From a checkpoint of a small mixture-of-experts model trained on Wikipedia: a variant of Adam for the experts.
Below are experts of layer 4 (counted from 0) of a mixture-of-experts language model. Rows are named router (the router's row for the expert), gate (a neuron's input weights, with its number), up (a neuron's input weights, with its number), down (a neuron's output weights, with its number) and show model dimensions 0-95. Each number is 128 + 32 x the weight over its row's rms, rounded and kept within 0 to 255. Numbers have three digits each.
After each expert's rows: "raises" lists some tokens whose logits its average output raises strongly, later layers aside; "comes after" lists some tokens at least twice as common just before its tokens as in all text. This comes from a sample of Wikipedia text that the model never trained on. Tokens count by the router's weight.

# expert 80
router:074130120122179106138041107127128151084145128091095158138158130074136095180093133128166155116069111136154075118079131095121136143153180111100098195099186167127144122075148101113098109093172108144094124135129109113192134126152105167116133086187167139125151146150143101135131106161155165105
gate0:255157107081106102162095113139150112143147095098104083081106151180199118122106106151090116055119070201135127091126129067154145149158127138124155162170163112126125143093131090163144154092130152079183089120123088159076120151141159114089149143184156096159177184128094176111104184062128115132
up0:125147102182127153073173143123089157089030129144099141122127138132086137178164086165164157184174123054067099159124103132133097191119094151121105083146081137107130150159130138142132135094138152178127102155109150139130138059100089164110103127117168150118102087170136111140132116166130135091
down0:119095143089185157141132112163118145066161175161114129115184126129188137153132098117133184108123122115113172160096124124085096177140116106092078131059152133118122149102095135083203108125136136124130133129129077108144138090139124162074172191129205133145173119191171109085103116089158086142
raises: "0", "2", "1", "4", "9", "8"
comes after: ",", "0", " Votes", " %", " COVID", " Candidate"

# expert 37
router:165129148099115108185141129098138195150054165079175178182145142112142113171120164145083130059115179157068137094148200167182090193202130143130078193143151109109065132126143143128178221111117089118095157124109074155142135104147159098143092150109097147145135120066098145116106124123116148081
gate0:243130132126165117117152169156145114154111093195123148137096153092099139157083084150142096129112130162186098139122095150116143123180160114128138115107109102148150129126127093152130163077097134148111049082104142100135158091115107112049123133094127084121117115110129111116110105139136084114
up0:169110128168172109117151108129126124140119139085121146170082121110131101138163093154120089170146160126095105130136151087119129103182148194076153088146101098092116112137124163105191103142100170108130133074149170117138178178146086120132133123181129160153126090154084163142124161135091130139
down0:148109163117193097137187203083053130100089097116148137124149113153182094130128131106177091125144144093178106165090150103090108156135107137106166121114056107068144100170161144094114132056094158119111140162133175114143101109099125116120130146045059127122059146086123138115064164163076147074
raises: ".", ",", " (", " and", "'", " P"
comes after: " L", "L", " V", " C", " Car", "V"

# expert 92
router:124142067156105099166148127210094107097152136115135143084082129138082109088112109142149144147120143130127128191157153097068123123082177114119134127176146088089105127170159080128083067174105151135179083151108133111168175084150119103162140111142124164109088152156174143154182074145147100129
gate0:255131141103108105128116127137182154139138118137191143114131163074154104153075154134104161119204067111133079083140088146124049121183139171186134125091172125113121123145202100106174121102177175177085124079124159153138116123129177117117119145105172155107187135158064114104100104113193171126
up0:109117140151154125191109084101156088093087137133144076131157118139106183149173114147086085164122177077150106092112090099166113143111088129061101111099130163121122086094103143134091130170114106099179072184139128120103172108103071156139175105170105155172091115097098169193179082152123098101
down0:150080153122108118149120156062121135103124132101139089139148076116110107109165146181123093086185131134155088080084073153084136201178145148102170111133157119151157131094166123159130112131071210143196110154117107124113072127132160149120130133160128125077119062146095122116120100116018126143
raises: " a", " the", " an"
comes after: " he", " It", " He", " it", " was", " and"

# expert 20
router:096115129129155154123094125130109146107139113129098160092120161084110145073082104132079137158159174092141115160132138060118132120159148136114129114152081189074104177085102128129082095123148160175075118134145178097112130117110075087086119167112152099109121161117104154076091170144193096126
gate0:255083116104141077148143146141190175152105127195102106099189147156115193151143109089149162127074150167119173112172127149155183091132104113142183121138133110128106163119182177127145152172137051114131151102102118112125141214139115097111134142164181137156139070070080107108098077124148116131
up0:130177144102188168165151140120123087135137098080115125140105149165134192050093092095158179128133106208154142120180189144144121089138071145096138107111101123081135123131149125115152072160094135171141129115112132117171071198132123197144128131205140108152134075138119107137101111130130125127
down0:117078104152175101086127191114121100077143144156087156177184147155101098089136125119185165126115174203162135171138128145099158122135072148093147113116076092150104104159113138091144106153123110127099113069186141113099131127122150125107142087137162076129131111164102137144084175116120113068
raises: "sect", "0", "9", "7", "2", "iver"
comes after: ".", "0", "5", "4", "3", "1"

# expert 82
router:123096102145138135106158126056135101115110086136106169106121144097086117110112104130140161127137086130135102186142175065117092093142095067101140120153137114074095080073153101106088094118176090146159121116105150065156132094124099100156151145123183098123187064186149120157107080149130095153
gate0:232126121174133111151154132167173179157138145000170142154165142152089100181103109147048082147122116099160096127141132112153118146141158118178138096120123164129167130138145117057111073133108121062125136114122142107110100108123099088104115069106146131110120128143084170127103106075094165082
up0:135150106188147144122146101137072208135109099081172124158156117105085094112136153165080105117115095091110099145152156119161116110143142105152136087069083142096200146122146102149137054072104092074110130153121131091103103124141106104097134100125154106113124126176089175090175110091052155069
down0:123133150197149099129154133059124161153078095121157187185105132167068107139133168097144147161135162163115164124172193138135082148174111093085120191079105078132118132124196091145164078147200128084200114143115125090122089122070127095113149147146105121124124130065115115157131161081095125125
raises: "The", "S", "D", "C"
comes after: " |", ":", ".", ").", ",", " as"

# expert 49
router:163127140083079090153162121099158211122016125139148130192166086160121104133104112127104074068155154149104155102166123198150143182153078121151128123110119112134091113143092156133197177075098098080123188142110129148092116127101166134143125122122092116112085145092115174079100124138082093110
gate0:255095100109130106101168125140128123115115099100163094069124143117129148144100138115162141132174110126080222143082135095103074107160159175088115088115123133127172157126142116134152132150170131144104093160108115114142111109081140108140094111138121127116135148122136188092087121140155078118
up0:162102108121137105105162119105131138109113125104160139075100138100119123114139080119116142147097154112090133124109152100161120090130130118094152175167145159157156215086088157144133150142120093138130128099125109153151103086041117102167101110039120115081174161108107121163050158105185108079
down0:142134134059128119126095075036126091122195179120126114123104140161175181106131128151120136062147128163123123161110159097129117090124159123208074164200146078100180141124148166135100152155156138095069118174133160102142136139177142166125137125140110158176109105122091203069163142122125075118
raises: "im", "a", "ol", "i", "ow", "h"
comes after: " L", " C", " B", " V", " Z", " K"

# expert 85
router:125165134126124137114115141107113067092162130106073129082128130148057149095140106162069123149128094109118113140109178073095091077142076080091174115105177193098084164054063166175078108106135093112164121151141175109097152135152066132111072178113127120154120086111070085108109158095131119166
gate0:255112137093125153173109116143215076152134116154109133153135141150127131072133154159119192068142124126155176095135150104096157178128171163190095145151115112114141127167113067128149178101136198108107159128104125129186120118156107159093166106104138156109112111123101132141137136124135143126
up0:134105169109170119136137115132165130156163119095134129139077121154153111152139132106154089138151167123167115168177096145113162097160153167151086092030069097098165166145127145110116134104132102095153112126172098166105098155168109174160140098099152081122120091176105218087134152137096182133
down0:162136074055112089175142147119128132151051111168139165111114151106118092155117091160166168129104122093160144101061074102148166126125102112081119076110136110133113148155130137121134105108131159164144154110072124139149145101149171178100163103110212196163121077136120114163171184113159077123
raises: "\"\n", "\";", "\":", ".\"", "ature", "?"
comes after: " |", " ", ";", "|", " /", " *"

# expert 0
router:092154115138132133078184115103129065153143133116105169073130135111123121131105116115080148155148104063166112139108105079102098063123090144174099095095139126111096165087107080087066093158111122177172100213159163165100115181135099079136171149086174143162089139167148111101162142118157085168
gate15:172074146148103142130108077189124137137124120255118034104102125104122134111095104141088143094161133175115175093130115125150094154102117170148145141106136090138208105123164104114109098194129158148152111121079119160120123137164128107134140162110078137162124125113138161149155123117168135120
up15:094159111086143118082106144124109054092149148087122136130174112071144155156138162105128161125112119063190150132105107135201188099096185107088082135155113178111101159180155141144160097104122138106109113126171094150134124124072112133153130080196147077142140117144122174056183123170153125140
down15:166062158153133126127153121074089076172150155136160139165088027116111093115095126132071077095135181142116178141126184140100111096145098138174153158112147155111143132108165081111129150171147175092135089075121140101052100135158150146132108092102178121142193126122075117119146140106162141077
raises: "0", ",", ".", "7", "6", "2"
comes after: "2", "1", " ", "3", "4", "5"

# expert 6
router:115115133099108168120133142077195105092161140159102156121115154130115112120114148168079079110118042077118153147113185101107088164147144116120151078077163163170089125109071042120113130124129132151114145086179188084120157070079104111139088178186141120119158073170121103147151120078136048129
gate5:176105095116084241187145106146132159096120095108112107176131117114147153137180115152138165159173082084169166110200176086112158114174148165170140148144154125147085089128144147131117147179143131103137151191135199126132157115119109121160127081127076173087071087163213092113130147129107180105
up5:204091158070168114160102146142095123109192068132092146109167116126120057114069115122086133146085179094088094157122164096071117113153110122156179153137152127107100142115096113130125076126144117115185095096169139163068112154120105108131103152097107129161070147092147150124115157157083162152
down5:144107150142143091152136136120156167063159126101157073096065110141139089120095126160115119154179121095167159114142150111141117121201135157107177130111087114141122160069124122187100152138119131103171104096149111105184186078166045117155133113164104150145129135134116175106116138195144201140
raises: ".\n\n", "1", "2", "3", "4", ";"
comes after: "-", "–", "8", "2", "0", "7"

# expert 79
router:143166087129148133181158122092028205167108140123144146140080134119107167127143143055141082099173147081153123106159126190161096071136069132234106123150099131152125123129140202146160212180119066140099151122179132101114111148077167039147128126111209146104097127096110101118090092102101145160
gate0:255112098107127166149121100132164114105099157158151124102136180196126136155132157104155159119148165144151147112162118084123120147148118027131167079095115136159112152113145156116183096105113129138100128147133079190134103094150094112125166142144145091121171113074162072051122110123109097149
up0:076103116163147094111182159116127193121136156076151066214159150159100079119122105169130130087123111161118194120140096126120124098114110140115098098159162121123158059156127131180135130120168120144140155128157092114127087142142146147125131101077094196112100132156103129109121163166111136123
down0:196111104111113147122152083146146098166189139096150080132133111096116092141145188101134117172189117144183156123104082143128118102159045155151158141098088119102140114099081114179132093141131118145125114124135159183155062102131138126102154109127092169088105124112083124114175136124149122159
raises: "i", ",", ".", "g"
comes after: " H", " P", " T", " S", "H", " R"

# expert 68
router:136091070119121133149195130117102107218089145153115147129128126067092160161197056141213143084172135139097156092198053123136132069134100074155156130179077111155131148138176223119164208141150083107125135137142115130125125129093112082119169115143132083106111133104109124128102089125142160172
gate0:255125130117122082133181170116155182135137159116118099144110145131105125109136091112133076120142110119136179136175138162101159147115131097092139081150130134187110091112129112137147117103140166121131115105134133132163163086072096103131137129128174094075075123153177099141090093151071088096
up0:082165108125151114088125115145128117160123174109126163075174064086099171134132154153119147116082189149132146128167143120119076122122128102123112084102115068121144177159171146125158097143142159075164112163161054195135143148071136151119112096116115081105108131156088125137118162139098115087
down0:167120132136165132122113140099112117116083117062105115194218114174124088185145124065119108129078140130154096180114064130140120116073083166148173151144170116133180092140112103154141180081049160110084131129112134099089065099128135059113104155100101171158146078146144115103142085094162121127
raises: ",", "a", ".", "e", "al", " and"
comes after: " F", " f", "F", " W", "f", "|"

# expert 22
router:100175151155105116125179116149144200099142148156197138140141140177102142107084103108194145184173157156126030151174148166129124116179154118135118125146104086105149124149152184144168128113198127097140132146128135110146105170142174163149095094083197112108103130090135110128087152121164128107
gate3:080164084255142118138105142113134193103130099090104119121182143138073141126125133114152145143137150129109161174153149126103098102185086143183148122113135096131112089166121118121155067165154151097119126115189121149123126079133140120159130141136161112152085092147137111129153134124114098124
up3:117142122165121127087111144120138109148182096158154163194179095127140139139180138127102149096149132109155157171186108132066088089138116160123076115120157170137132149168152149176125153118152140149117149155160105154153109072087130124143128112134150147190101151120106138137158066136162100136
down3:140132105214118147114134124168130085161156156141143169111082109162154112134138118125084118058108174122147117176081147098068131120134086141152097147114127123152156119102156080135186105130118152165135118099164136124132103103169133067109153125127090158130104161088147139097144122172128057098
raises: ".", " to", " and", ",", ".\n\n", " ("
comes after: " |\n", "\n", " |", "|", " in", ")\n"

# expert 45
router:137104145129115107116078130175136241155094176125119143204154085100114112173153150114150115148117138150192153132161085107040161165173103138120107110116137157209101167125027131105111097138175114147107096121160110143130090146124158127117100105164169190151097132090134140121107135121109135119
gate2:177151210123150152110147137168135136136090119112120127126073113144230089165118094098109140122097166101083079137108093121159147132052165064126150169210147111110128113103120083103114093136123154152124124177136081129061161153133113057050074154106154150154166115108068144078066124130115123159
up2:184100104080123102112150132123118153101084104162091080137109135135143137121088114161104164142151146082140088137145134116121133108116110100123140127198150129133129149111106083155108058195135133135097129163145119130086198109099113058124071158131136177193129115114118144059088143161072130178
down2:166079164125101108183120166118133136136099128144150132171071088086159138132123127146135143174151149124102167192117108131132084161169127130187140142147119101127054094136145111173128131096135079157137137140133151183116136144100075127147129159064165158091126146098052085137110124139100080229
raises: "7", "6", "4", "3", "8", "5"
comes after: "1", "9", "0", "8", "2", "#"

# expert 65
router:152122106128104150151171143169141090122129117131113138149136142159149151128084112127111173147165073079150195105132164097122141111202122127094138047196127166149140114045140164149113122128056156133114091168137133107135103112112075112155121093109064092184142124176160147118134125147134143132
gate0:249083114116117140081173138091190110146105162115115153107103089068148158117123143102126155122105128171190131062156172109150129137163126120147127119144111100112114070098146116096141119191076114102182163155083115151156087103157104120116142158171150139106107068128134102087093149178146091085
up0:117122185180129104130121193101120109112092080172124090147226145177101151124101143147166113148134115140145130147086069135154134084108126065109144074146089115090117171152161172150146136151108086115118166131171133160139169161104161134120144078109176138106214156125178086173113152143141131159
down0:131122125179140057146050148100107069112157099082126116121099145157111154132137111065131098140133101172153112172141116185111145110144152118140084086132151125137126123115147157047135068129101050120103099129082112157079122060193088061169161134158135172053179115121142129119135123130075098139
raises: ",", " of", " and", " (", " in", " for"
comes after: " the", " National", "==", " The", " a", "'s"